{
  "num_hidden_layers": 11,
  "hidden_size": 256,
  "n_experts": 24,
  "experts_per_token": 2,
  "d_expert": 160,
  "d_shared_expert": 0,
  "hidden_act": "gelu",
  "moe_layers": [0, 1, 2, 3, 4, 5, 6, 7, 8, 9, 10],
  "router_score": "softmax",
  "normalize_top_k": false,
  "routed_scale": 3.46,
  "balance_loss": 0.00209,
  "balance_bias": false,
  "router_bias": true,
  "init_std_router": 0.00619,
  "lr_router": 0.0021,
  "num_attention_heads": 2,
  "num_key_value_heads": 2,
  "head_dim": 128,
  "vocab_size": 23549,
  "norm": "layernorm",
  "norm_place": "pre",
  "norm_eps": 1e-05,
  "positions": "learned",
  "qk_norm": false,
  "attn_scale": 0.0884,
  "tie_word_embeddings": true,
  "parallel_block": true,
  "init": "normal",
  "init_std_qkv": 0.0444,
  "init_std_o": 0.0,
  "init_std_up": 0.0444,
  "init_std_down": 0.0,
  "optimizer": "adamw",
  "learning_rate": 0.00172,
  "beta1": 0.9,
  "beta2": 0.99,
  "weight_decay": 0.12,
  "lr_head": 0.00813,
  "max_grad_norm": 0.5,
  "warmup_steps": 311,
  "schedule": "wsd",
  "decay_fraction": 0.742,
  "decay_shape": "linear",
  "final_lr_fraction": 0.0,
  "batch_tokens": 65536,
  "max_seq_len": 256,
  "doc_mask": true,
  "train_tokens": 301700000,
  "max_steps": 4604,
  "dataset": "wikipedia_en"
}
Below are experts of layer 8 (counted from 0) of a mixture-of-experts language model. Rows are named router (the router's row for the expert), up (a neuron's input weights, with its number) and show model dimensions 0-255. Each number is 128 + 32 x the weight over its row's rms, rounded and kept within 0 to 255. Numbers have three digits each.
Before each expert's rows: "mostly gets" lists some tokens that are sent to it at least half of the time. This comes from a sample of Wikipedia text that the model never trained on.

# expert 18
mostly gets: "| ", "Tach", "should ", "must ", "SR ", "moved "
router:167176109145133163111119120084124152123181124138091136115114129185129143164173166146090164125179073158133135138035163164167095145124138122147153093117231120076129172112165119152147163144153132147130110151095140070149118132132100071095126179065123173187126111075109159158132119127097160099066140093186127120135121171063074175105095076170168125095170135158138129150109100087103144079127108124115119094090122202148145096148115091176178117073112130059095100113113143151086125148108207142058176112146145115119152178135132109162135184096143067144136101173114142150176179120109073120123179099143106154154150170112165102121128148164129108090085176128118132125178178117109183160109084157165129164121101135167096109090136128172136116150094170130144135160099113101087104183112150
up5:140140119092114122096151137106170107145019090088150164108158114121140076108111104129110102169118177133088041112125204125084121127157138064097095188098133127093155134153137161093153129131084143132093185111153096071145143102140114156175181129095154122078114103117116169166114173144126073153138086132103095095125143143139160128134102116139131033084181118155139103146098147135200079118114151150084160088162118106166103160162155112112157151051191107149157109097110098081108126103159154160138133125113142127124126121147091141166130135093154172120192076145141166134088107149155132117126126099141099145126213094196077062120182165139169174098101155136081156084214119131122103060131126111126122131136092090163125166093152156104097181146179085105113137169120151153158130128144112

# expert 7
mostly gets: "\"", ",", "). ", ";", "\". ", ")."
router:122099139128103163175110119085132097161159152105125109129096114115054153094104106161119132166125108112139127118095129155153137184082199130117134129156114133112104104115136128095145150085147119172102104123082123131083101144138052085204181142182134095170090145171069137149115157123159133103206148125136130114129121084145078166123102130136191108135088117097100075185131118118119110149111111182146144146156136064075168182095158185156102174130100094121130155116129132156158141108165181116105229123150151124159137168181114075141102141160084188124125171130126109185170112127097079069109147077108138091127096145161139156145098122158081187143153098158175099129154084134192107119144122204130176158093155073152139141091163125067082148153154159084136151113123132122109138045115059
up4:113122140183140107110122092120156144101134125161104063100153088173069115093142102062105102104137145102111115144097117134161140135159119138199097168141134107198136129166074159108149109073095113128160110147100105104076170157110135158126150073168086139059112060115154092170136117145049155131164157117127102094108087184169066133108139158090058151137131172188087100098159175151147064149133155130155115136082186143112125140117172111106124150108163153162174092151113149058085147148151105143125104126135048129156136191102154144141133069093179115104140209108116088129176129152097130145094219149129090187147116142103131137124124093120190109161154138140164128128124101054108114171118145176119127098140063125143063161123089165139125140152130145102168142118139154157151189129146129

# expert 9
mostly gets: "\n\n", "==", "===", "=", "== ", "=== "
router:146082110143071171131138125074131127136114126127159078093130106118071108131106124119089166137146072087178112139116134101114191128100179135117119158175166118090108086126163151130164097118161132141100154179123131097125146069170056099178166152115173093133128153185092137155131081114172200109186139117127216182149099126224171163121109124144184058062123078124127062135107143157130118109197155177157146194153108051084156152094082129092143101115098134129092124124143118164135158111132126103153162128125144130095131134170103115159102105127134182121031137125153112157104092130124087160168123142109072108160149115166147114103144144147071089135134118170168122140098159125134078105140117163124163194153126094146137156077137124109116107132148187085108120192154114119114140150101059
up5:087133132136092138139128158209102142147181105129075166108105129124171163073101092149096119126078126131139095111138114079119131145159104160129079172120124148127149212161136077083131176206143194168178172126148122122089081108096049141111149159154147117183176125156103161174048148140114152121094176121151111102175116179122184105183153105126132120127116136139138169176136104071162149074116082121164112075094059125111078086099156065162131180122105113138129115141151138056163086125108140160137015108077150119145125098156119151097070109166137132116129131115105141134192094103151146109148118118131117137132144125136122151146136139154143148089086140127182162104177140116160106136167157166132125151071089092149136129056162171101169063121104106163095131114109126163140135179119153

# expert 4
mostly gets: "the ", "The ", "this ", "that ", "This ", "these "
router:153132112165117160160145074107197135113157078131161199149185080086152164114148151134127191153160144117101136140162115130082101194137074091167155094119141106116150114136137135116141110125103134087147085131114096182095099163125103136128077154109044098116151133126141142155066172082137186070098121152180147133089157111111142100106095096199141075144080156117126079159117128105138125091146127144046114157129141116140157061159095136081159118118091088093134106110121138160080146166119076135103084102157172112089072184173073136173117122186155125168130093123164145150124123105107134162146154060166130134091113121182133178156099150149091101144119132169066160112138155136137126096085116111195148145128105113167117174134108105089189086124096205142088101067112132140094152205133123
up7:063162135139169156115175091156156084126111127126107082154112143139154161109137123135098111166091118107136073077159125147108129172141097137111122145180141102119107149112107128086151048151153109186091091181167117131122081126130116135106116152108126080140150111089173202124132119117183079167161134083106164115129120122134094183141136185151195086101077101153110117118147115064144124181177130153131150121052167138233162082115079106202139058089188180131168156105154121125098083165126101102128087149107120136145078126199111125129105076121082117141163200158135172161149115102179144117084119147083125080153120110148190150129173091086139154147121103150124161098141130187102161113163094156158125101123097143136169055077090160096112096132104115187117132134125156126136165122123097

# expert 13
mostly gets: "ations ", "people ", "tions ", "system ", "km ", "000 "
router:125126127129139139123071106129067125132170123149126100150097093117127104169185155130142069094176145201143127123119122089060124132047112165119142122086168108138108104157177129117100132204130126168178167145143122118126109111127186197073088166102147105176133201071102086139119126119115148166103108104091119122112105103081168107096089135151083063119201054158113144151151102127181173184140126145190120102101085175156056127196119181084110103101131150157132102135169095141117110134123081110099144102193138121141120133088126158113106088172162084143123119129115114155174161162087130152105081172136130075118108171091117101137116138134164138089092082089123166110126142186138138111110113106116133100135136151110079150192103120219083166123148124134119071150148080185151099103098144
up3:090100113137180059119118109195117078200154172112044170099154163115163130125111127161140104122113181160150087157065122130120087134125090134088113152149110115125097143163126122110089121191160124113097101114098176104105065080171121121096154094127118104095175099176118150112099159171108105114159134097127147177146121105134091154150154128142157063113100129156102206139141098150112124132122135168097103158146164148145141148112128164085142142107147143110102099102098140105149121125145127116140143190161147143159134166129136115148120170150115209146090104127148095084110073081129193177089104169125130157094184073122134146109106081144080115141123157196117129213119120155156178141101130193142153138109128029101237151113081178089113139073114127101095131167120132118149091163193162

# expert 2
mostly gets: "\" ", "ley ", "York ", "ai ", "Cup ", "ov "
router:125145163140105137125122073135058129133160106161148109146144105101153064142132187130151075141162153225129085096138112082111080133063075124109148117150197117188125094153085140064117128170145180172150140146132124124139179101152163158072078195136148074132085125124126113119065157132113151186143105110112091115070104165110127158132086148126123094093145081147154155092139086119101166166117134169108133150124151207154069172140098189086079093113156154146120081096123088123101110131135103135114123150154081132149120139099088141132099108214114113092110153119127129176097159158126160122075148176164137146116087179115122140091133078202170128142124126144128109177094115164110087142078145086150172057140127148177104104156101138138169162111080156097138121104171098156136081104192153
up3:181127095136124153182154114129122129063078150133098077177149101093169122127061132135161129181097041173157116157118124143136119175125121148070072159096152132125106178080110108103202134101181128157079086141113109171204180208155067126156137119122106143105101142131178162113124071118113096120194116120190127110126129139111117136176123067120145043089124115156135085126085081147155141151149170143110131165107159099151129108149073142149167081133145187089135137098145147140197167105087139129148087112077154116185168140139144165123137124201097164103125146110166173115160103162149107132125121079191120143126109094137131126091138110109169149114112092159164121132159120117105139160120166171128092176150081139165149123101155145127238152070098154128165126115141165106151152125123149

# expert 1
mostly gets: "201", "199", "202", "197", "194", "200"
router:117183097116094167121099171097152104092091095125125139113175173127175047156086119090074130151123094129114125130116112122150141124124132092110098124111167142145137175149136145211112105128138116141129066161091112110095201114146143110185096155156176174142119088121190124111150061159181150194104107188107170133096167112096084088170114098113194049136130119137133136096116102124147117139100136111097118121091111088124073124187151132154144162134141155041111134129121133157138189137102108084123151115121143132147188205095144156201144102086097129094095076106058153124137107177159196129156105099072177101125117123081148144140117136138124136126153169170087108131103107133067163115135084193133154164120151179130083130122137099085192142134108106124139144174110120123129205173180119
up6:109100214159095124097112120101165162121191103107095066149167100225124174097168118155123080159115102168108163123103162107112106155114156028109126157186130139142103129106072085100164123114105132134129151102140122136165085101121143125124104062085158124125106125068120187149108115087089100172155140075126101077180141133086135158103109164098125149187135078113106183194144173140211119130115172075112113131083085137099155135156125141084082136049202134102115126096112138122178154080132159178088117158127123140120166147174059140142119131116095099183133164134097159131081135110147113103086174096105128110087108130054132053117112203074147096157124122109146112105102142139141151123095125154088135157145124130130117117158178125158090143142115131122115104134161106173113121138185143

# expert 19
mostly gets: "i", "ro", "ari", "co", "si", "о"
router:178106107099109133134112118178223143122086109158132119128129158137090086103093095095160118092159146102159181061131078158132176125136134137139081174107120159088133103109159128123076163112077155075168139122177155126153103118156136195082108112087168133153168132113110093149118116091096154105092145125153173126115165156129107115125140112187107179114183139078143101122088116142197154071094153103101156054112160066080133060090141135146165133148132097158076131198142124087080152135167160121101147065104117133102131120085155134144095141102099110181164106201148126090094140120106056173128086125131108153123143136137133118174170168088163113065115122115180151086172147137136156111182186054127097117085155108126089149127113138106066123141095142130142140155206137136186115144074125
up3:139119202177153135113124116133126154121079161113103149152095120155148146174114092148131100120134126136120168137126139138160145070113054037097099084173141165101142081106132098120152109180161151164172164153195123124156110145120141125125197160174175135209129105103167119123159114133132097109142153103155143090137110124160109113221150162174110138120106062106147116146145108146101139150107079165107133095152135094115205140173139205119121105137071142088161099113122132136134123133122081145076128083122076098165133139169086192097101095170152136100092147125132049117161079098123150078072137119112082052085200023081136142118157113134111148162132172093113174101090187088163138157118169106116113164125112108155151119158119173113146177090105106105142097121088104144117116131152127

# expert 6
mostly gets: "ik", "ov", "ig", "ag", "av", "z"
router:109149135105140115105117041121095154140101132091140160110085136113133151164168098101138148140138159155116186101139138160117073105156102181164113169124115141124098145117097112083122106126140134174061059181108090145091103134108151120144228138092063092154135127077171136189095116073108119104107182134174047106162116155134113119134147119145134191150095110159131063117163165175138158141121121129097107210143103115169148142110100086090162115148088124134080170091089098128164167092124159196102123085145081131163127094147143136044154099087158174142138076165147170138141125083185164143143158123109103149143112140092105147125161087106153121126121062130089150160112158164086179107177185098098140098189082137060173093140130133092164112164110149124095111134098133087096084143110131
up5:107132112149083108146144100118156103158093082108135143192120076173093146139138119117085163154118114095098115116111148167163120076137143119116114108147102149125112088156088152136181159127124140113056068096103141159116159130108091148120195117180135121099166136153162129171094113112154133137217096143109192107156096112112151079099100145115135158122195197177020080143127063070200146130145125101164220163136160116121117069118118190100122135114127148157105169069181094051120118107180104131168137163160117105126057090184109115200142095115183139152167195107102083153135138133141087161116082132178144138111099066197115153103100123103077112110157114142085137105157128138131151132134101126117135120164166108087149113133158142135104159098146079104155142142116107133162114109112114

# expert 5
mostly gets: "also ", "not ", "such ", "most ", "some ", "many "
router:125141123084130049123151107143113148093108136142166124152127141123109131080152099077117190119064121126087133072113143096121122114171130154077126087058124075132164149133139175148183153096148089142127177125152144144130104118120159139182135106168123165106149130191109079140113183108160171071094143131130158136120140162124126108122133146110117127097080133133143183087118139163110101123136138114138177094186083067124146066096146171160153158083157153106160086118152156145114077162098205135098101115137093143122113098177166128065124209100090146167143118182150077129104082144164039129184167107154122079136128109122143159162209202129123187172127101151111189113127062197120095140119139068110090126076137130139148165099134083118155142155159116138122152147078125103135132079125059
up5:156124121144135096199150108167131130043113126108169085096160174119156156142083071069143149189128126138160094074185082103122130153173094145148110109138102135140129151131172153113121115109081099056171126185141168127112134136119141118123132070155135154157141168138124148151151105120084085152070166102163176126170129065146108126098200057096123090072153137162160133121096132099193159188148115116117151139105138132114180161162072037129118194146103154178149145084119180125141131140135115113141136098176186114169181137137151097165136128160110092138120118106153085148144132095139140121133149150107190124111138173115089094148129181096105078096145113115174121111165150143133128087106086159099068167064083140131069105169199170093113154167155121131104101070159142166148105129084096

# expert 10
mostly gets: "for ", "from ", "In ", "On ", "after ", "with "
router:124114125161112151155129124117148103135083118147114050199148146163148131115170164094080129123122117111140063102141212123112172087095082096126137135090135135164119104122111104151131085161177131051095166074100153172127129196095145079127074065109060093143151108128170158163134176132129092092119153149081129123146108136200156131093181142102103077144154161092084132119168092146068081157144117098110181140140215215132172135100071104123106122125128130175129127103130154135167089105104117100153111115131097110136135177187147125090172175163135100163104207115089164158153105147118165120138132115081148153135156074145144121117091112106112121118131182130114121114146137129135130095118111104148186118118143160075181123095209143099158076089105131189153120111154183124080137195129150
up1:160149106174149152179109105159136133136122179078152103131119155139129112138082109149099053099133134177101186147164164129118138052163086098058121196096156113141136195116126095126114096138125157163095114129186120117066158083115085129094124132088097163058127084117131143110160129127102157188139142136081110162039132102103088156160148162124226164172105041060151111112166116130137102175113116118099155133141111113140172126156148096120153130143104131123122150079133128160096191154107191119133152171061111121134101134075137160069132078086127163116154152092109139116170110111157157141050105152118068121176159137101109108157175113101163062124129111089092094147140086104114165130072096104100101156096121128183135084109140166106161121116120093154128097138125190114147097096148111

# expert 8
mostly gets: "American ", "United ", "World ", "States ", "National ", "British "
router:124127144173121151125125116146086167130142148141086144146102098058149135124133091133151082162143107175128097155163141115092103151096087140100131092137145149178174099106129083109144111138108218127156182145146119113177119120115145221107106100150124119131098158122148116137073127159109157165171094114100127118128136125141173106169125154136090002145162090120179132086193113113120136185125100131148143179124073136164064170149140153095107097128118151121116107147105111128071102136125153147152120145161150092159147146088106182089142095131108135049111115037129130097098159183102154088125131174213105123141097136103109127138072034165173137123153132124102147173137178056096132125102103119111122067124133126218116126182074131194169165103123142091115096153168117115118118083157139
up3:095134141092097157136103166069177142175110071146103098116147139134128080124168110092100153109108236134153143120118106040140104158117101122105118093129123112102112094178123121127124104133108113165161134124186139153112147139153157116091158203108103136122170151122118160144150120079101157109104146094163114120167098136133102134101175106103154117105194107128122090174114092075121123099149142116150134103168137170166139185139124159115131150101068068162201155083142177120199090154092120133056173181135131164069138181135169131128108149147169081127153202116176073148128156131099166102123105167076100096189142141143152123132189119133162156160170173072093110159091114180096118096139119133134157144118093097030086123145156090097091177140128162146097099127160065125157165149125092

# expert 15
mostly gets: "List ", "Preceded ", "Succeeded ", "Date ", "MF ", "Species"
router:100118075117135083130103170149176148148155083142144183193148141184187164157088106131177125091092126104142113148186117066130144140160133151056091157151156122149164100117141096123131117118102167122102127088135136113054102085072144186119124159119146140116152140151088150161171121085102094151122113104129149177078076156090151124178184165088126037147168100168100185199146146112164107141166123095076103111120087116162085119163145098134111149182187104158148170132133108114138150112059126148144113148145150134152109090112149134190091088128161117087109136111082085137086107110127184120134098187111147125062160158068118088139180092138152093105109122080103080152106155151121134151147105128116134120087104148122089129175094124128117178146198113152117125245096125171149135106111146
up6:092079164108111094138113062182113107165221162118198145094164085206103106094111109131139123151192070122158183099133112102127128132157172132063111059135115166113104101077153081142161129153118156098125119109131178161116123169063093138092179149131120172080146126124099119149084150148108121151097118092187131164179133061180112170151118070223172132140152132152139174117148066087153186064166158125108132108125118124091190163135130107113122158087134093116122137105098154110144085121127092147138103119132120100144119180184129118131106169134074178128080138098087156094117085094123159073126090141152087140107163140146138159179145148156156099106118132122200154179088148168143119122100148113122084192144110147117110086134143111138120083161078147127089146132078131110103130106139172

# expert 3
mostly gets: "have ", "had ", "has ", "played ", "made ", "began "
router:123095118143134087147172152154126155146097139175117113131095112145143164093144110134078100113108107092105083148140167098139142144117113133098121090145143153148114146149131148156176099184153094140123197033138144128159103121130097131039082161095110137139137140158111120140152166155117092124127138126093140127150129084172168108141144164124090024113120085151107170094167120159060125109156105102179101123138100196118099089139121138164140139118187114131155130094114189133168114092068128127133103155189105115108132124123160140094184160139147074111103146096082089132174092094186148112147107152073187116123179056127114103111103215118156100090139201126080111083110157115149150145145113127092130146090175179096199183067188116127151123097089102130152173158075186097097102158118190
up4:185107101169078165113119063141076173106086135112096101104083110179060105082086156106092135134146079131140132109130156164139116127181112101127117110115149116154131164051082160098140102142154165176114150146085115041117116194120030134099113076158154087079156137151156116149163092153088102135145159118073122142089127144115096135149119099167167189114108095158149113118138123122146089112119043178142133160116158179096176105120144113175156106160102143139197112193172131111081126142178133127098156118126123135114091147132120162116112114113041109129127162136146115138088115084125111141102089115112142155163167231211142176135106149119122115161161122149111094152167100104115160066114107156106206154135157096152090119119125129151099149088124106097115164132113147152102087134197098

# expert 20
mostly gets: "(", "[", "|", "{", "Sch", "Mc"
router:198156136149093164161147164081143220128124129145127137150175152195078148129221152154143166138118112075081100184110119165095159178138102143145137179103074137102130120080122111140158103123129184117114077127075083133170136126154117066162113135121154170157085102185109160108130051085120146131076172127140087137149075184053103137138110145139131158105071144127160074124132123109179142098087132118088114126068105154087101176098167167109116112079094151145102125148137139127144190131101082095145058157100168135137143128142128126156136143088100121193084098097066090116148188084107105149140140092077132122163156118169189129179142136140139116150126171140167095139109126117103177137109140157126134121209106109123124143148206133144111064149160163114142127112111165102077151127145133
up5:129112144102107133105098174112113148154151104132142194132142115195115152148109091152116147153115152174128087049182139072146128149086166098120115143156116090190138174130103129133112187134133122146120129105098083133107127093106141159154156171155136141150130135121209135182142146190112125146145156107111117116074137137137177170134151099128131089126144113120190120129144165109120141117163108114138131118133070126100054149091124117131099168111083089152179217088163100144210097078139114143206134131144150131129118109150113212055062104171133109168059147099094147162122065119100154082118144073114143100031133111129103154115134124197086171134171087125150117167110147121103087146193121120072156082114114150114101093060094162083180153075118116145133117137114115179145128095113158

# expert 14
mostly gets: "another ", "/", "several ", "largest ", "Sc", "two "
router:146139107110096148134152157088149087103198123162129190102097088095113133126110098160152168134146096133109148162177103126102102073157165138138138102106104085106113094147114141140163149142094104120102136150156155163179058135110088144150197132158069132125146153124109062110156114106160061079143057044188135154176142088158110121176169102144122149195158136122129144106121113127171157115127147179132100156167077156125144082141113146124147108149060144090112113160069150125117143119119095136165119092099178104175133113100142104120159119088135151147152133188126132139175157092077088142130084150185132087135104044196134168163159167075093130113126093145113151130172138134156115063192081075146097172127157105097084136120223127161118157151154078127070111088142078110110138164093116
up4:116096104162129132138093132118154153182059119091120118181100163104070143136126110154117132141173136149164130100109147070069136115097177112067135131160152152102121099123108123144086153114172174088168117132066080150155121109128110157148144177125121135100178175134141191085111114159072152110149125138123127151083140137120199090165134154189113083128078141090096163093122146123145164196185163152124178097103164114083166124172092115114115174163148143121082137097102059110135119138133134160151161141158185140125073155133068062141154190138111132103145145144161104165105152135101114129138117111104142116173144187167135087122156130118061177156164112128134154128091093116139082120105170156144172141059151093099110207101068111137106141096068163158182094124056194136114133061070120

# expert 21
mostly gets: "), ", ", ", "\", ", "); ", ": ", "., "
router:144028156098104170104121154113113087168101119095089064147166085127086126120172128118097106129113063091050151123107155125150126171180129133132153074135079150090134137088108166112127164114164155129142157191161099136172185188163125064105121110135097077167125133137154138150119169205143148144096162117144083106145083157136125112116162111118175065093149153197106073130124121116133119143098131166085116140120135206118135178107173171126201128154095155165108172126150107181169158163160064132107089115092119137113111144186112130153099157090129099208105132097090147065125195153141088125110130101072098156143095153135100194177119125135152119163118106143140124149137122113151099161123186170136120142150126104165137127155136117090166136153133055134097130087113167106120134056121182
up4:131125107127187133143173074164107123141135154136143175131127132130164156128121210131154138081134156156127130149136133137154133106063144200193108170080182076139094102130128154136137049173133175092091096101170190138073127112109056137095159103077142121146110087098139121151131141091103122179186104128154104066105058072093049124091112110093150180118105163098131122107162159100149090124110147163144089117181096095098184163143169107106061122101086133122137133099112188090103132130125133159161146138126118133120152094098145141169178141191157143097079146106178122093186108089122142113103141183138108174171100130130137122161118181160174102102128202100128149148155146129167181127081146121106094162111137120060079103118127134138070086108109118136098110137101137149196100165072117

# expert 0
mostly gets: "New ", "Red ", "Old ", "First ", "San ", "North "
router:143138171149134121096173107128143135130173096143124150114116177132184079163156160163146102141123156116136097098132138107071121141164116075189146047111159135081175139171152124125077112145125092104139100175123122152121105077187119201160120167095129130131100085102157152119214131174137139105066110113134105098193158172122165098065146118166076097191126179096193188109092108152144151075098175042170070127194108082139133127148118072082117070114124130125126151162168108096080082176151142097088063117155140131058069101135087098096090105119099099117115066142140093111131188121131127097118108114130093118106149147117132154134127084199134195164127125116172115139146113076141108119129148143155172119123128154114143144155120063142135108162120176166134125124136140083111147146122161
up6:115127152137122136103105154156115116123107109107150042098135119102108143127102110079142108061111141078155135069188099109149173147121116153109125116177144127123127121127106113105134088155170078123128173123155134117060139103079132148100165175140136101171149098168133166141184165107170156173127110145150114158086142119201130140127161109125158117117174122174121076175105120122086134175137184110174189106113162129140135154128105098154107110128086048125121095155104095191122134156122078138097091097101158128124086174139130185129133114222092127173181167145077121158145114164148190094131055097124077089125064115135139119152109136112144158093119055062179128115150129118126080197108170117163147133136121136182122025129146108096067166132087141114082038124100115150094107135137145

# expert 16
mostly gets: "ation", "season", "time", "tion", "States", "year"
router:103138127118192097117156136202111154129091171104126149096141178125148123123051138166140113081110091127176176147060092163182104040139116153168113178151081159070120108085128136174089154115114126131160079085104095123121140178164132212185164123109144118104134152101100126121106126162106104143137119150142161135159141117152149152149156116124136147128141170096139075159136120148127126103153094092132162104139128051124151127132129120141181156121112066183169141110161120125154137071181146097141180125051103163095121064067174116200133137151141177135174179119164120083133102135132104083180163113150143131130180197124112113076118081104087120094118095103127125108156089129130128088142092125118061158110124092118103128108113150073048111142138094163147158142075104113213142087101165
up3:115173144102164160094141125110167097140214127102146108066088078194050109145127161123127146145098119123135100152164104139098197162108131160154120148155216054146134119136145093085170071136131154112122167120115138122159069094130084131120121104114084084135158126216151142133165114143123132210103137153140107050126131126109078156126081130193146084157126057165101131067177142052120141131130136121097102144106101182155146099117164187084133128182106098077117102075125115122149114141127171113134070141139145130124112150145101123083184122122160149100109083141114102109148109100138089156128136150072114103180120131091143122102106171124112078121163163106169123084125119156124168153179149139120119112150128117200113139059163140140148143160084166126123153168118188166075152179097076

# expert 11
mostly gets: "his ", "her ", "His ", "album ", "You ", "song "
router:094156141102101079106122152115201071155126162161163136125116104160095159145117116095116147160132168094073130148181169145122156045137171077187172137147138139132140131186115122140178122128134096138157164131105091166130144155094189158122116140185111090084079135138108030103110138124091166117158066181093091102174157146100111126114136164132109100150101154154167143093105161114094094127118068193175090127186157181139093114078141129119104057109117180068118117160136117126117077158134121110116117171175138121096132140167163075125153089123158078128150126044093121105099076144149146183058169095192124102091088139143096132163070134144094146167175144092120187157124112125126092180153105093150128091125103134130100134146123119172176110099109107160104123079155122099136098123174173
up3:079098111159112112131100121130166098099094145156113126179123112225126126055144180087168133097167185140162139139095150138148086175131134167078112133147123128175065155138139147136125120123125126089070121132165136092165164119126090116100139150170157147139122117140108122171136143087145128153129132165164120111118136116096111114150100175090171145064091095101152151128092138128120062124123118094108167084113114152054140115074147133148139147094122110104167127070098138093123119070138072128147099086137164131142029142119041159139166133083100174141084198146131080153174123094078140119130123133143121078122133108074072121081155124153136145130116094106151105135100149112213118143186108060107135132113069126136102121236159124134154085100201131149163099174123149163162134199119174

# expert 17
mostly gets: "ah", "ik", "Man", "ay", "ish", "iy"
router:128188172095145090130101132126106126102117133043132121092121166111120167131082149135164103087097217133204165164170095145193106098208131155148111135114084129162155156114129116112109111140098091109128116150170130098107117075123133191112141101104155171101110093101120167076109123157129104101133170123133095125109115119124082135122054162092120161123160172080161158158115180137075123086129121098120117121122162132126170131095120058108076152171067097114139157086130107071104141101162119165166192153115147141143177105079131187151105182123122158116153128131192163147092103105123184118078171136143130195145178105123116092060153133078113152104124122122119104149102150084129121130126186117086046158151118160153175069104081141029089128121111113098160139103170123164131105109164134
up5:138132106132083113127131078086173082146141024125126166131115108139162125105133137168154154147129160119148128123142105100158119138067094085147097112158144079137160125160078172107130086085133122172104145147121172122112127134112180131164137179144110160173089173136135111160122141223136131093160185151073147101109038148125134163149158074118119100128100153113155161126083161121122140096105092081106161147134167129203108136093134154128120065173081065101192095153161103156138206126122168098109145129109148147137146118128140072148121143161160099110143134104130125140096086104083145085096155107141057071017095109067094192140156132069110162145082086106127121140128119059181205111139162144132123149150168151097138126185139156126117153146178121168108117130129113093153141101096112

# expert 12
mostly gets: "_", "&", "_{", "UTC", "AR", "II"
router:155125131088118099137108161143090092172159172108066160060122113193126139157156125106172080110140151056162135147127106117168133163107183154176137141129122120085081098102169136179049193151093099196107120168119104088157146176097069122199108116165170154086118153102118181114136068129142143159147180141170099176118107112098140105062084140076157134122132131159089105170074121091158153152117119109113115099118100088157136153135173127179192154154125088152138149155131133183147160128162165133087172165054111133095139132098121136116111150169148143080150123051155107090155145137103105099152072141172095136108079137104200067143042165130124102135112140111126085112068166118097166094078135165116098100158151080143129151111142135153097114120132096112175164122134111111117139147105089
up3:130152121128076090094099133122154107128113114114127151107155178091154137112085168129117173139107171121134109118167130162148192124162168125086064184137147133164125133144192071153103128113104120091152105084143183118111128112037097145125105162119177150156153143152129138133118156087053166094085176097101079159177078169102136116107169122097130083103162144078070127105137157175104107093164134080086151114140152140146152108119160115133081128105111062144133123196106123122103148130110167110142109134149138134112062074125114173107129123110141124180086148084177090089124081152124174122111166153120143068102170141148003143117103076141147121122066165117131167195102118064125135197106131118119103084160127111125178178181096128098148146120141112213102138172138163121106123193145130

# expert 23
mostly gets: "He ", "She ", "she ", "he ", "who ", "father "
router:104069138189145164103120117115145169121110124154175183185083141135063143134104162151109168149156131173080133153063129133065078168171106069064128160105127192114129154079106196085068150069094099126159142080124137101149176149140144127116112055174096169082114086090137127122099153106070140126117113126117081129124151109085103125139142146093087124150086096136138149071114184153136127117134148192143126188127200167105119137132119151107101160119197174098165069189115148146116110186098142101091101112154146146114093197132104092079183082111137133110175118105153099132174141135099141156104112197088122126172094115171097143123166116115160141181140108149142115147092108146116093142098135109134168133160166091064108105165079151095172134136143112160084113150117167116128158177166133
up8:072084061142153122159162133122134128144113118115104137131118162096143092120061143137074155127143152146172149136113118079076142117120111131137094109086169106178108133149191190072161140121125172140143191156144089066120171143153073128075158158089136113157126165113182202140139088107140072166150153119115142096116118127149146123145099149165137142126133109195040101112101122144201060155133106155131089077125166112137133133147133123127090153107063137167143092132107150083091182117104152165114079152097109159132137179133144146149136169168106165118072142153084121160197159136132102058063135142113136181074128087120120169090107054131138180109073127092111143155138148146082171154139103137140133151200191141180092107124128087123108126137106151214138124146165127152148107062103105

# expert 22
mostly gets: "é", "á", "La ", "San ", "í", "io"
router:093162123127177145115140084168148114118129120132147100114120133084152175111095128157145139153148162093170143101126114184114122181101139113156093115150100099128072179151085080072166140091093145099097054164143204068152145118122101183065143128113158085119126082107177190067132080080127094167154133166155146091157153113125072127138099117161176189141072177169087130097082127092118097164092149120121112072061170115138156103137146093196154095140171171158171148161140150103139125117173139116173086163086114136129098096149090124144131074077107162130138150193174167090105117110164134151114137101140094170154115113153172084134165134080133135145126107091117155044189087120154179144116148133147119084149073145079150115153077169128122118080145143138122145128194128130093109173086102
up5:147105097131161107124162114150194111195141156145124094144166134169079108114165158146180125138132161167127060171121145109191172106147114163143121063130110151116106127191152175084128136188135087101169122057117147108116143144124143167176113117100147148146231127120081114112167105103117122200096083119068140076099144141219133118094120091105080128156116157083152201212117131112102128092092140132155130109099148059128105149132078144101093117103091104126073100105117127096137133069176131124111120139187120129105065098133160145139113138133093226117143125131101117116120130139148167121144049088153126082100157121093161133130194129103172147186075096147143127113134155117110153102136149123169122158089137153112207052117145111104123132148128105120142079164158154119133162163138145